config.yaml
d_expert: 64
routed_scale: 2.6
norm_eps: 1e-06
tie_embeddings: true
optimizer: "soap_variant"
beta2: 0.98
batch_tokens: [32768, 65536, 131072]
Below are experts of layer 4 (counted from 0) of a mixture-of-experts language model. Rows are named router (the router's row for the expert) and show model dimensions 0-223. Each number is 50 + 12 x the weight over its row's rms, rounded and kept within 0 to 99.
After each expert's rows: "comes after" lists some tokens at least twice as common just before its tokens as in all text. This comes from a sample of Wikipedia text that the model never trained on. Tokens count by the router's weight.

# expert 21
router:55 34 52 55 62 18 33 31 38 68 50 44 46 72 31 46 53 68 32 43 63 53 61 86 38 39 46 26 35 46 66 50 51 62 35 40 52 40 73 42 53 53 41 51 69 56 50 51 61 45 55 44 56 50 48 49 50 46 47 50 56 43 50 44 47 69 61 51 63 55 45 53 48 44 43 45 60 45 64 63 38 46 49 54 55 52 46 50 49 43 37 49 44 46 45 38 40 49 40 51 31 64 65 64 48 48 54 58 42 48 46 64 56 71 33 56 49 57 62 36 26 55 62 42 46 50 43 24 91 57 55 32 54 45 39 53 78 52 45 62 38 47 48 52 55 46 57 40 40 49 60 62 50 42 32 58 16 68 53 44 48 42 74 53 59 37 34 36 44 60 40 34 59 54 47 51 53 58 65 33 40 45 61 38 62 47 38 51 75 51 51 46 40 61 81 53 77 75 58 24 45 71 58 40 26 60 52 77 49 48 60 73 53 56 45 77 55 42 48 49 42 56 46 42
comes after: " |", "|", ";", ":", "-", " D"

# expert 39
router:61 51 50 67 69 66 46 47 39 65 52 56 55 40 48 30 56 55 43 36 51 42 57 54 71 56 48 42 35 46 59 46 34 62 21 33 62 29 53 41 55 56 46 49 53 74 54 46 39 44 67 61 76 50 38 33 49 37 39 42 72 29 25 64 47 54 47 47 47 30 57 59 66 42 33 44 65 27 46 33 62 46 38 40 63 59 44 61 36 29 52 43 60 45 52 56 36 81 43 53 33 57 52 44 43 49 40 46 38 23 54 59 63 45 32 54 50 54 52 39 43 62 65 42 49 41 54 50 62 61 44 36 38 67 39 50 60 81 40 43 27 60 74 31 68 43 42 36 34 53 62 53 48 41 29 45 34 41 46 49 53 39 31 61 46 44 31 36 44 54 46 48 62 59 51 58 42 43 47 31 64 46 63 44 42 32 27 39 49 64 38 43 60 63 39 71 54 56 53 42 71 55 56 25 34 67 51 63 57 57 57 72 35 64 59 59 55 32 50 63 60 60 47 61
comes after: ".", ",", " It", " which", " it", " He"

# expert 17
router:52 36 76 58 64 49 51 23 23 53 51 41 20 57 38 59 51 48 41 39 59 45 69 58 43 45 47 34 39 32 49 40 34 58 33 36 53 19 55 46 70 53 31 45 66 63 56 37 37 51 50 43 56 57 44 43 52 44 53 63 57 39 54 59 38 74 29 40 53 46 41 43 40 24 33 21 58 42 48 53 54 50 40 55 60 52 44 45 28 23 43 43 40 41 58 65 43 64 27 61 35 52 56 35 53 56 45 50 42 38 64 52 65 60 40 57 44 60 64 48 61 61 59 55 51 45 32 40 67 51 42 34 66 58 47 38 46 56 49 42 33 51 50 38 65 43 55 38 41 40 71 66 53 35 48 54 39 69 40 51 52 49 48 46 37 44 39 43 24 48 45 48 55 57 34 38 57 38 54 49 35 55 62 44 89 46 57 34 61 56 36 56 61 63 67 51 57 71 72 39 46 62 71 55 44 69 35 51 65 51 48 69 63 58 41 70 71 48 56 57 44 61 68 62
comes after: "-", " the", " a", " \"", " and", " ("

# expert 15
router:60 28 63 45 64 36 50 44 46 50 51 62 48 61 22 56 53 71 40 40 55 52 44 60 31 48 58 54 30 41 63 26 49 57 42 42 54 30 60 39 57 62 39 42 77 56 63 48 47 54 61 45 55 43 45 36 56 40 56 64 44 41 36 49 48 65 55 47 41 56 70 63 55 56 41 29 45 39 68 63 44 60 43 52 54 67 28 70 56 37 51 53 31 34 53 58 37 52 31 69 33 61 84 64 50 74 50 46 33 38 66 47 50 62 32 49 60 44 44 48 54 61 48 62 44 44 56 51 71 70 33 38 52 58 40 36 56 44 47 40 57 32 61 46 60 33 66 53 46 41 59 46 66 49 53 56 35 57 54 33 62 38 46 45 46 45 50 36 38 52 28 54 62 47 32 54 45 59 57 22 38 50 52 39 41 60 46 54 54 62 47 54 69 64 74 52 78 54 54 37 56 71 34 39 39 45 76 44 47 36 58 78 33 45 65 76 35 30 59 49 63 52 66 61
comes after: "-", "0", "|", "/", " /", " •"

# expert 2
router:46 37 56 50 52 49 33 43 34 66 69 44 37 51 29 59 71 73 32 37 49 40 41 61 46 34 29 37 47 35 67 45 47 52 18 43 46 49 59 43 57 49 57 30 50 59 72 38 23 46 77 35 54 42 38 51 59 31 42 33 61 49 40 59 41 42 57 60 50 47 48 57 35 55 31 43 46 50 58 63 57 59 38 47 62 49 36 52 29 42 54 56 39 62 61 36 44 51 39 47 28 71 70 62 62 64 55 29 45 46 63 50 51 64 58 60 58 56 38 28 48 43 51 33 45 51 43 56 75 51 48 43 53 68 47 44 56 54 26 60 46 38 55 51 67 59 60 53 35 38 39 88 43 44 41 64 47 75 40 57 58 43 40 58 31 39 42 40 35 42 56 42 57 58 40 50 68 42 47 42 32 25 68 39 67 46 45 38 73 52 46 50 48 56 56 51 52 60 60 60 58 63 60 58 52 50 43 63 39 59 54 80 64 40 34 67 60 42 23 71 57 53 51 61
comes after: " L", " G", " l", " R", " B", "L"

# expert 16
router:69 31 70 76 68 48 49 37 58 60 44 59 42 54 55 41 59 44 40 33 61 53 53 70 49 49 53 61 50 46 43 32 51 57 51 45 50 33 65 28 40 58 40 44 60 58 66 43 57 39 47 41 36 46 43 51 60 39 41 24 46 43 43 57 64 59 54 32 36 42 51 50 61 54 47 25 57 46 38 38 25 63 47 34 47 64 26 54 60 37 39 40 44 40 51 61 36 57 39 56 42 53 54 72 60 56 43 33 31 35 61 55 64 57 55 44 47 53 34 50 57 62 52 23 42 46 42 40 54 91 34 41 40 80 51 52 40 39 40 31 35 34 53 39 52 34 44 50 47 44 68 61 60 30 55 40 50 29 47 29 62 39 61 35 34 48 44 38 39 47 40 55 48 54 43 41 71 46 59 42 38 67 53 36 67 56 44 36 53 59 42 34 42 64 83 61 83 51 50 43 49 53 66 51 34 38 36 66 44 34 47 65 64 71 45 57 46 34 66 54 59 58 60 52
comes after: " St", " F", " in", "f", " st", " In"

# expert 38
router:72 34 60 79 58 44 37 45 52 52 66 57 36 75 62 55 64 44 30 50 66 45 51 61 44 53 66 39 46 45 61 42 47 60 45 36 53 57 64 34 42 32 52 30 56 74 51 41 42 37 47 42 34 57 37 44 52 29 37 35 57 48 57 48 55 66 63 38 30 42 63 44 46 46 39 23 36 30 49 56 48 54 39 39 53 58 35 45 43 32 57 50 27 50 65 60 32 56 41 61 54 59 55 35 26 55 40 32 40 36 63 60 73 58 43 51 70 54 25 54 41 54 61 36 56 48 34 37 47 64 39 47 41 52 52 57 59 45 47 47 30 33 45 53 65 25 31 41 57 47 45 66 52 38 39 67 41 43 80 45 64 45 41 56 50 63 49 28 34 63 54 39 60 56 59 50 72 48 54 36 33 42 66 30 67 33 53 49 60 60 41 41 53 71 69 63 57 59 47 37 51 67 60 55 46 52 36 54 51 35 55 55 43 84 46 41 50 31 58 49 49 39 67 59
comes after: " f", " F", "f", " W", " r", " R"

# expert 32
router:54 23 48 48 59 37 46 30 15 65 49 55 47 65 51 51 66 69 40 43 70 35 71 66 56 44 55 50 41 43 47 37 42 66 43 48 63 53 57 45 43 57 63 41 43 55 53 59 35 49 56 35 62 36 41 51 51 49 51 50 43 42 47 52 58 51 60 44 61 42 51 34 50 54 36 37 68 48 48 49 31 38 44 42 66 47 39 47 51 40 22 60 33 28 50 38 62 56 42 55 41 60 59 59 50 47 50 59 42 49 59 66 70 50 72 23 65 72 38 37 33 66 72 47 44 26 38 51 70 53 36 52 34 66 41 55 48 51 42 45 32 46 71 40 63 44 45 27 34 39 59 60 42 36 32 56 40 43 52 36 62 31 41 77 69 34 50 29 53 45 41 60 49 55 65 67 51 46 50 36 21 34 53 36 51 34 55 43 73 39 42 42 52 59 36 47 70 58 57 50 56 48 59 51 56 66 65 69 46 42 81 66 65 65 47 67 46 41 76 46 51 54 55 51
comes after: " S", " D", " O", "S", " L", " d"

# expert 63
router:58 52 57 59 42 53 35 42 28 55 48 39 56 53 40 55 60 46 44 42 53 36 78 48 76 35 34 57 30 46 71 43 52 49 47 55 38 47 61 58 56 71 42 36 55 55 63 60 46 60 39 23 44 48 40 46 56 49 42 60 59 44 31 53 61 59 71 74 48 40 60 48 53 69 46 31 56 37 50 45 50 76 41 41 56 58 41 46 45 55 41 20 45 47 57 65 23 50 38 60 41 51 46 66 53 49 62 31 38 35 66 55 69 46 72 70 38 62 39 47 53 56 60 35 48 54 34 44 55 54 39 35 48 57 45 46 49 43 25 58 37 52 59 58 56 43 42 52 42 64 42 48 51 42 43 56 39 46 66 28 68 32 69 55 32 54 62 37 49 71 44 44 63 52 59 44 69 42 52 39 31 53 56 35 77 37 10 44 50 85 48 48 48 53 55 69 53 59 59 42 51 57 64 39 41 37 58 68 46 53 55 54 69 62 47 69 26 53 69 68 58 56 63 37
comes after: " V", " v", "v", " D", "d", "V"

# expert 49
router:63 40 64 48 77 19 43 45 39 52 37 58 34 55 38 32 59 48 42 51 46 24 54 67 39 45 51 50 37 40 47 40 58 75 46 40 55 45 49 49 67 60 43 42 52 77 59 59 39 43 57 30 59 59 36 24 52 50 41 60 52 27 52 53 44 69 30 44 48 42 60 48 47 47 48 43 49 37 70 38 59 75 29 44 51 47 33 67 34 43 46 55 44 28 47 72 48 64 12 59 41 46 52 48 70 58 40 43 52 37 72 40 65 60 50 42 56 64 60 49 39 50 58 44 42 25 40 33 49 59 51 50 32 51 37 44 42 44 41 61 34 50 54 42 48 27 56 48 47 46 59 49 42 34 39 66 49 42 43 46 66 21 44 48 48 53 48 42 45 54 40 62 59 60 35 36 74 47 52 38 32 61 55 36 55 38 50 47 56 69 40 40 60 59 61 44 44 50 56 23 63 60 82 42 50 63 59 47 49 53 72 81 46 66 59 58 53 33 54 60 64 46 57 60
comes after: "\n", "-", " Country", " Website", " Genus", ":"

# expert 11
router:54 35 61 45 40 47 25 44 28 50 56 32 34 59 33 44 61 55 43 49 63 52 77 73 57 52 34 47 48 47 43 56 29 56 27 25 52 34 55 42 50 44 34 42 65 44 50 35 38 33 66 50 52 58 43 24 66 43 49 60 49 51 50 59 56 58 62 50 60 47 52 65 28 32 37 34 65 40 62 48 33 40 45 52 56 52 39 56 38 23 45 39 48 17 66 43 32 54 37 43 30 57 57 69 49 53 56 45 29 52 73 57 60 64 46 60 53 54 46 41 39 55 59 57 44 42 44 41 68 51 39 48 46 55 52 46 59 76 39 44 36 31 50 50 69 38 69 35 44 50 53 69 59 40 42 54 31 63 59 35 50 37 33 55 31 56 40 42 36 59 44 56 47 57 32 53 61 51 54 32 42 54 60 49 55 54 39 50 52 64 52 44 44 66 74 48 55 57 80 25 68 61 56 42 32 78 48 54 63 44 65 60 48 49 57 56 71 45 57 73 72 62 57 48
comes after: " the", " a", " and", " to", "ing", " was"

# expert 43
router:45 35 56 57 47 39 48 33 42 45 51 63 34 55 36 55 63 40 27 41 70 55 47 63 53 57 32 50 40 54 63 36 35 63 40 31 69 48 49 52 58 45 45 42 57 61 63 31 37 44 59 37 59 50 42 48 47 54 43 54 62 34 43 57 60 71 52 44 59 54 46 47 46 39 29 36 56 56 45 46 49 37 38 38 77 50 34 31 62 46 13 56 40 55 46 60 54 52 27 61 49 65 47 60 68 46 59 36 42 52 63 60 73 54 57 60 64 58 53 51 33 62 57 53 54 36 37 52 59 53 36 59 63 62 47 41 58 44 35 41 39 48 76 38 59 35 59 38 28 36 68 64 40 40 41 51 38 62 76 37 67 52 46 70 55 49 28 47 44 41 42 52 57 84 39 77 64 57 50 41 33 71 42 36 53 31 45 39 73 46 49 41 60 52 29 61 57 61 68 42 65 39 45 55 55 50 47 62 63 27 63 51 50 74 54 55 56 57 82 52 61 64 51 68
comes after: " S", " s", "S", "s", " p", "m"

# expert 6
router:72 36 64 51 45 30 42 31 26 58 53 67 31 57 53 54 53 72 30 47 40 47 53 57 77 40 30 45 44 32 67 50 58 57 33 21 55 49 58 37 50 46 58 44 59 65 61 47 48 48 62 24 69 57 31 49 84 49 16 69 52 44 39 64 51 65 65 46 50 35 35 50 71 57 37 45 56 45 52 59 52 63 41 42 47 49 37 60 57 42 53 34 59 31 68 34 51 69 42 66 41 70 61 65 25 44 50 39 36 39 60 55 54 67 64 51 56 58 45 34 33 52 62 46 52 31 36 33 71 56 51 34 56 56 42 44 44 47 49 37 53 34 66 43 62 51 61 26 49 49 52 50 68 40 55 70 46 63 54 41 47 38 50 47 49 57 54 46 44 41 38 59 49 51 49 51 47 52 77 37 42 56 48 49 49 40 45 24 51 63 46 55 39 54 44 54 55 41 50 52 72 43 60 42 41 67 73 58 53 53 62 68 72 61 49 49 48 37 60 72 47 62 50 31
comes after: "C", " C", " N", "I", "E", "A"

# expert 48
router:77 50 50 51 49 43 37 47 36 59 59 59 43 62 58 50 70 60 40 47 63 44 55 57 63 45 39 36 18 48 40 33 45 47 40 40 58 41 68 54 54 59 45 31 60 58 48 45 44 33 46 17 51 70 26 34 71 45 20 46 55 41 44 51 52 45 69 48 60 36 48 51 50 40 48 34 52 19 46 61 45 61 40 43 58 52 48 40 37 33 44 49 42 44 53 31 26 37 33 72 27 67 78 57 50 39 39 38 34 46 49 56 54 69 44 51 59 81 31 40 56 50 53 51 31 44 50 32 58 46 56 52 44 46 34 43 57 78 50 50 46 42 52 23 55 45 34 59 47 57 72 65 64 30 24 77 39 46 61 46 52 45 53 45 50 54 37 54 46 50 38 50 54 46 36 53 45 39 68 33 40 36 69 43 53 51 33 51 61 60 56 54 46 57 52 43 47 47 53 27 57 55 48 41 31 65 51 59 61 57 54 47 73 49 40 69 57 47 63 60 62 67 58 33
comes after: " of", " the", ",", " in", ":", "-"

# expert 24
router:69 42 65 67 68 36 34 37 26 54 28 60 35 61 46 59 57 72 40 48 55 43 44 55 64 39 46 35 26 36 61 41 43 66 27 46 49 26 67 54 63 42 49 32 76 60 48 43 51 41 56 20 86 60 29 38 66 44 29 51 57 34 47 58 46 76 54 46 37 40 42 57 50 47 47 32 55 45 61 51 52 46 31 43 50 50 46 47 39 40 59 54 44 53 49 46 37 57 27 49 44 67 69 48 47 45 43 41 48 34 59 56 63 51 54 60 47 62 68 55 58 63 52 44 43 39 47 36 53 52 49 32 53 49 29 40 52 67 49 45 43 50 53 31 57 41 54 56 62 44 77 62 38 33 38 59 39 51 48 37 47 54 57 46 34 66 18 42 41 55 41 33 61 44 35 40 57 33 58 31 36 45 53 42 63 40 36 37 60 58 33 53 45 64 69 46 47 58 53 42 60 49 68 38 31 65 49 66 59 55 52 67 59 45 46 69 57 37 78 53 56 71 62 43
comes after: "-", " (", " |", ",", ":", "\n"

# expert 22
router:76 57 58 53 60 36 31 54 39 60 43 36 41 47 43 38 46 52 47 44 56 26 61 56 53 56 46 50 33 46 50 31 68 55 32 36 51 25 50 51 36 58 39 47 59 64 51 46 36 45 70 46 69 48 40 38 67 29 41 40 80 40 47 56 50 72 47 59 51 37 45 61 65 40 34 46 57 40 80 67 35 30 11 49 47 56 41 64 35 22 47 45 64 50 45 37 39 63 41 62 33 80 47 70 50 70 54 34 38 39 48 56 47 56 30 60 59 55 56 49 50 48 44 43 51 43 39 40 67 54 37 49 49 40 48 57 48 57 37 58 59 35 61 32 44 45 68 45 43 38 56 57 58 24 41 65 50 44 54 47 62 43 50 50 30 46 39 38 44 52 45 53 52 59 39 50 47 29 64 29 47 29 56 31 70 38 42 45 50 81 28 50 50 71 51 64 48 65 43 36 60 62 62 48 34 45 65 55 51 55 45 55 50 51 47 60 64 28 47 47 53 67 52 66
comes after: "1", "4", "\n", "3", "5", "6"

# expert 52
router:55 30 58 41 81 35 54 28 26 50 58 40 40 45 44 59 37 71 31 32 60 42 62 48 64 59 47 38 29 38 45 47 40 36 37 52 62 42 66 35 63 60 46 34 55 42 60 39 44 34 59 42 65 54 41 44 52 35 37 56 49 42 44 54 49 52 43 72 49 55 61 44 20 48 38 53 54 35 46 63 49 42 45 35 46 65 36 58 58 48 61 47 46 45 61 54 44 70 35 57 47 60 53 71 60 49 67 42 49 44 75 49 46 57 37 55 69 63 38 30 51 42 35 40 35 40 59 52 64 51 33 47 55 64 38 70 54 66 25 41 53 58 48 39 80 60 71 35 61 30 66 67 45 36 39 59 51 58 55 40 68 38 53 52 46 35 41 38 29 52 46 48 52 49 50 73 59 52 58 51 56 52 61 34 63 53 62 20 58 61 63 43 59 54 53 55 70 42 34 50 48 47 57 30 47 57 48 69 60 29 54 67 67 29 77 52 74 36 58 51 46 58 35 56
comes after: " T", " t", "t", "T", "it", " cont"

# expert 53
router:49 20 54 57 48 27 27 37 41 61 42 42 38 56 36 57 53 61 52 53 44 44 54 47 55 32 54 27 47 13 53 32 61 40 29 50 41 41 43 49 53 67 50 28 47 58 56 54 30 53 69 28 66 75 26 54 41 33 47 33 62 56 32 77 53 64 57 56 46 49 66 68 51 57 38 46 45 53 46 44 59 37 50 38 62 50 52 58 44 35 52 44 54 64 57 38 47 54 39 58 41 66 61 68 36 50 50 52 37 19 60 58 46 60 50 77 61 63 34 40 64 47 55 27 30 38 44 64 68 82 40 44 50 68 29 39 56 53 37 47 50 46 65 34 64 54 56 43 43 43 40 54 53 47 27 59 53 51 68 55 73 39 52 53 51 33 50 39 42 51 29 48 61 56 41 39 49 53 42 48 40 71 61 46 65 41 52 56 63 46 32 35 68 61 47 61 57 39 60 51 55 70 49 40 44 60 44 57 57 34 46 63 49 58 37 77 51 57 43 50 49 69 55 59
comes after: " G", " T", " J", " Ch", " Y", " L"

# expert 47
router:53 34 66 52 41 50 35 56 57 58 47 60 39 72 17 37 60 54 32 43 61 54 61 56 48 49 43 58 38 44 57 49 41 36 32 33 60 56 50 26 48 45 28 36 65 68 46 25 52 47 56 49 54 50 35 31 65 40 47 34 46 58 45 60 67 65 56 37 67 50 55 51 35 38 25 34 49 38 53 32 64 75 47 40 62 53 47 49 36 47 57 39 42 23 59 51 38 47 28 58 47 48 56 52 32 53 59 59 46 53 58 53 59 57 64 54 53 67 48 37 40 66 51 51 40 53 25 50 48 49 30 48 32 60 33 47 57 62 35 34 38 34 56 48 49 37 47 45 44 43 57 64 67 51 27 58 55 52 63 38 52 27 43 58 33 73 41 41 35 60 25 62 47 70 26 68 54 54 53 48 34 44 57 38 53 40 14 38 58 62 64 36 52 62 72 52 57 41 61 40 66 45 40 42 48 55 47 42 50 52 81 66 48 39 39 45 69 37 67 56 53 59 63 61
comes after: "-", " the", " b", " co", " a", " Pro"

# expert 59
router:54 42 65 49 38 50 41 29 29 67 63 39 44 60 45 36 57 57 33 42 60 49 60 72 44 62 49 42 39 48 45 30 23 48 39 39 66 55 60 50 64 44 32 39 69 54 54 43 29 51 52 41 43 60 46 47 63 41 36 55 60 52 49 53 45 60 53 43 70 46 42 64 35 45 35 39 59 38 55 50 44 68 44 52 50 56 38 48 40 42 52 43 44 35 59 29 33 54 41 59 31 49 65 66 55 52 64 46 49 53 74 52 43 80 45 51 49 56 36 42 25 53 75 50 45 42 53 35 58 47 39 51 36 57 39 39 60 65 44 45 50 41 51 50 70 59 47 47 54 53 65 77 61 48 31 53 32 76 73 34 49 37 55 51 34 42 57 51 37 52 31 52 68 50 22 54 70 29 57 33 38 52 67 36 59 67 37 35 51 62 30 31 54 69 62 52 48 64 74 29 56 54 54 51 41 63 44 49 64 48 66 65 59 51 53 65 75 49 61 67 73 56 66 36
comes after: " the", " a", " and", " of", " an", " his"

# expert 27
router:84 50 71 64 48 35 37 36 46 68 53 52 60 53 42 51 59 63 37 30 61 50 55 60 55 44 58 39 39 31 64 49 33 46 31 29 41 52 58 50 48 71 44 37 71 64 60 47 46 59 89 33 41 59 37 43 67 57 36 49 46 35 37 59 66 73 49 72 58 31 50 54 45 35 52 35 34 46 54 45 43 52 41 48 48 64 55 51 57 38 52 48 51 44 67 49 48 42 41 66 28 68 42 48 58 54 69 39 20 49 57 62 57 61 48 53 57 76 34 36 52 42 60 39 36 32 49 40 61 61 39 50 43 55 13 45 57 64 37 59 49 43 53 50 57 39 59 36 19 46 51 76 57 34 26 45 42 70 64 32 38 31 57 40 53 49 47 44 38 53 48 45 60 51 40 39 67 49 55 47 42 48 62 52 42 58 58 47 53 39 56 51 57 70 54 50 62 63 56 39 51 50 50 55 55 56 57 64 61 47 39 59 70 61 68 75 31 35 46 55 63 34 65 41
comes after: " M", "M", " m", "m", " a", " km"

# expert 57
router:39 47 64 82 45 29 36 43 40 58 52 55 27 55 48 42 64 48 35 38 65 45 61 57 52 59 41 38 43 49 54 25 51 41 44 49 54 47 55 54 41 67 34 42 66 53 67 44 43 35 56 42 51 52 42 51 67 42 43 53 46 26 55 69 50 65 54 62 33 36 47 36 47 41 29 56 77 48 39 45 40 51 43 46 42 69 31 68 47 53 43 38 61 44 57 56 50 65 41 66 41 60 64 65 61 62 53 41 27 45 56 48 68 62 43 66 64 75 24 46 40 57 64 44 43 38 45 50 50 59 45 36 53 60 35 47 49 48 21 46 47 59 65 55 63 50 67 65 45 47 56 57 58 39 52 47 35 52 60 25 63 47 71 40 52 32 35 60 32 55 34 46 62 63 55 60 70 56 43 40 53 68 40 36 50 56 65 24 55 59 50 52 52 65 61 51 42 59 78 23 63 50 64 51 40 39 44 79 59 31 43 52 55 68 76 50 66 60 73 67 62 52 59 49
comes after: " P", "c", " p", " c", "p", " C"

# expert 36
router:49 35 46 58 56 43 24 49 42 56 37 49 53 58 64 42 69 52 41 40 56 47 61 41 61 38 34 59 47 36 63 52 48 58 45 67 57 49 67 32 44 61 46 43 64 51 76 42 71 43 79 40 66 69 41 57 45 44 41 53 47 44 38 60 50 58 36 38 63 43 53 37 36 49 33 29 48 43 57 47 63 67 56 42 58 77 49 39 54 46 53 36 43 56 69 46 23 56 38 55 41 49 60 48 39 53 58 62 61 34 45 51 74 67 50 48 48 45 22 13 46 54 53 33 36 44 34 55 63 54 39 28 33 41 35 24 52 33 43 44 42 34 72 50 61 56 45 45 46 43 50 59 52 53 17 74 53 58 54 34 54 40 40 61 23 36 37 63 42 44 33 70 50 65 50 60 60 50 68 47 45 33 58 37 65 51 49 50 68 69 38 45 62 63 62 75 61 53 44 38 52 68 55 40 33 60 53 39 54 37 61 64 53 46 51 67 57 42 45 73 56 55 51 55
comes after: " B", " b", " Sh", " J", " U", " j"

# expert 4
router:59 43 52 84 52 55 54 42 32 55 43 65 51 63 54 51 58 62 47 57 44 47 76 74 65 53 29 38 40 43 76 44 46 77 26 53 65 35 33 52 51 39 54 31 55 67 61 34 36 40 65 44 45 60 51 44 57 38 41 47 52 33 51 55 57 76 44 59 64 41 71 56 37 53 28 35 60 37 55 48 46 57 22 41 47 70 54 36 55 44 25 54 64 57 60 55 27 52 40 52 51 56 62 51 48 45 37 45 30 31 59 81 53 46 54 68 67 43 44 22 30 67 67 32 29 47 38 45 63 64 38 50 50 53 43 42 61 56 30 39 39 42 64 48 59 37 58 50 58 37 59 51 58 25 45 57 46 55 60 45 46 57 50 67 34 52 32 25 45 66 38 52 56 58 43 33 49 52 50 46 43 55 60 34 45 45 47 36 61 59 54 34 69 65 58 47 62 52 57 43 62 66 54 47 34 65 69 49 56 46 58 60 58 58 39 69 61 46 49 56 59 53 70 56
comes after: " of", " in", " to", " for", " with", "'"

# expert 61
router:83 44 46 67 39 46 50 47 43 73 41 54 38 79 27 47 72 62 39 35 48 52 56 57 58 60 57 26 29 40 52 39 42 49 31 39 62 53 63 36 45 51 56 44 48 57 54 46 43 34 69 38 65 38 42 33 53 27 42 35 44 45 33 68 64 46 63 62 53 35 66 43 51 52 54 38 66 25 43 52 42 61 31 31 66 56 56 34 35 41 29 28 43 49 57 55 56 43 44 61 49 50 72 52 38 46 54 35 35 59 54 55 62 68 65 49 60 62 36 32 65 74 67 38 26 41 37 41 43 61 34 60 50 55 41 58 48 72 36 49 49 39 56 53 46 30 33 50 42 50 51 77 65 51 28 57 44 55 79 42 50 31 50 66 41 63 41 32 40 46 38 58 56 60 39 64 48 45 61 47 39 21 50 35 56 37 45 52 63 44 41 41 51 57 56 44 56 36 61 44 65 64 47 39 44 77 51 54 43 48 45 58 49 57 46 50 44 28 56 68 54 59 52 47
comes after: " the", " E", " The", " of", " in", " L"

# expert 12
router:82 47 44 54 59 47 30 40 43 50 35 57 51 65 57 36 46 52 28 52 61 47 38 58 65 44 39 47 49 45 43 44 36 66 53 58 51 44 72 38 52 55 45 58 62 66 67 44 53 45 66 56 82 60 36 54 52 23 45 79 39 35 40 48 55 55 63 45 61 47 60 38 52 50 31 38 45 42 49 58 38 74 41 44 63 54 34 30 48 43 46 48 43 51 73 48 41 51 42 35 46 54 65 61 39 51 63 44 59 39 42 51 46 63 49 47 48 65 36 22 52 62 59 30 61 27 45 41 64 48 41 37 50 56 56 60 47 61 25 71 41 46 69 30 70 61 45 36 56 37 69 67 45 47 52 63 51 52 70 44 61 56 51 86 40 47 47 34 53 35 39 67 51 61 52 51 58 46 58 39 37 52 58 49 57 46 38 54 71 50 23 47 57 65 40 50 65 52 46 33 46 50 42 41 45 64 55 46 88 37 62 82 39 50 65 62 44 34 62 47 63 39 56 47
comes after: " H", "h", " h", "H", "y", "1"

# expert 46
router:66 52 75 48 59 51 22 55 36 55 71 52 33 52 46 35 72 52 51 48 66 55 67 62 57 65 46 44 41 41 46 57 53 62 40 51 60 34 61 41 53 37 33 32 67 53 38 39 40 41 49 45 56 57 42 34 50 33 32 54 59 39 58 75 37 47 82 50 58 61 40 65 47 35 40 37 50 47 67 46 49 43 34 43 61 48 29 64 49 32 24 53 51 27 68 62 47 66 47 52 39 62 64 50 56 61 62 38 40 41 70 49 62 54 39 47 49 63 49 47 40 54 67 47 45 48 44 48 56 51 40 28 46 55 46 48 62 65 28 53 37 37 57 34 80 35 70 48 38 45 66 63 52 47 44 49 45 62 58 41 59 33 51 67 33 41 33 32 36 61 57 45 62 39 43 51 65 37 51 30 49 41 71 29 67 44 38 41 44 70 54 55 49 73 61 63 48 63 47 61 61 63 71 49 19 73 63 38 59 49 56 56 63 37 43 65 63 47 61 59 63 55 51 58
comes after: " to", ".", " is", " and", ",", " was"

# expert 20
router:57 20 65 63 63 48 51 44 58 63 50 50 23 67 48 37 48 63 43 46 80 32 53 69 52 59 53 47 31 31 79 48 43 75 52 46 46 44 80 42 54 44 40 43 65 60 53 40 35 47 58 45 54 45 53 46 58 38 29 38 59 56 15 47 40 63 53 32 47 51 60 58 50 58 49 38 42 38 64 48 38 51 49 50 48 63 29 50 56 43 27 40 54 44 60 57 40 59 31 49 46 63 56 54 34 49 44 41 31 49 56 53 52 62 32 36 71 48 53 43 38 58 54 48 47 52 46 49 48 54 37 32 50 86 44 44 63 61 52 52 32 40 68 47 65 46 45 41 54 62 57 56 60 33 56 58 23 56 50 24 58 39 50 59 31 59 34 32 48 61 19 72 50 75 38 65 48 53 40 22 40 58 50 38 47 53 56 55 41 66 53 47 67 69 51 33 68 47 49 41 60 49 49 47 20 62 62 57 38 44 49 58 52 58 46 67 51 28 56 49 48 54 51 44
comes after: " |", "\n", "|", ";", " was", "|---|---|---|---"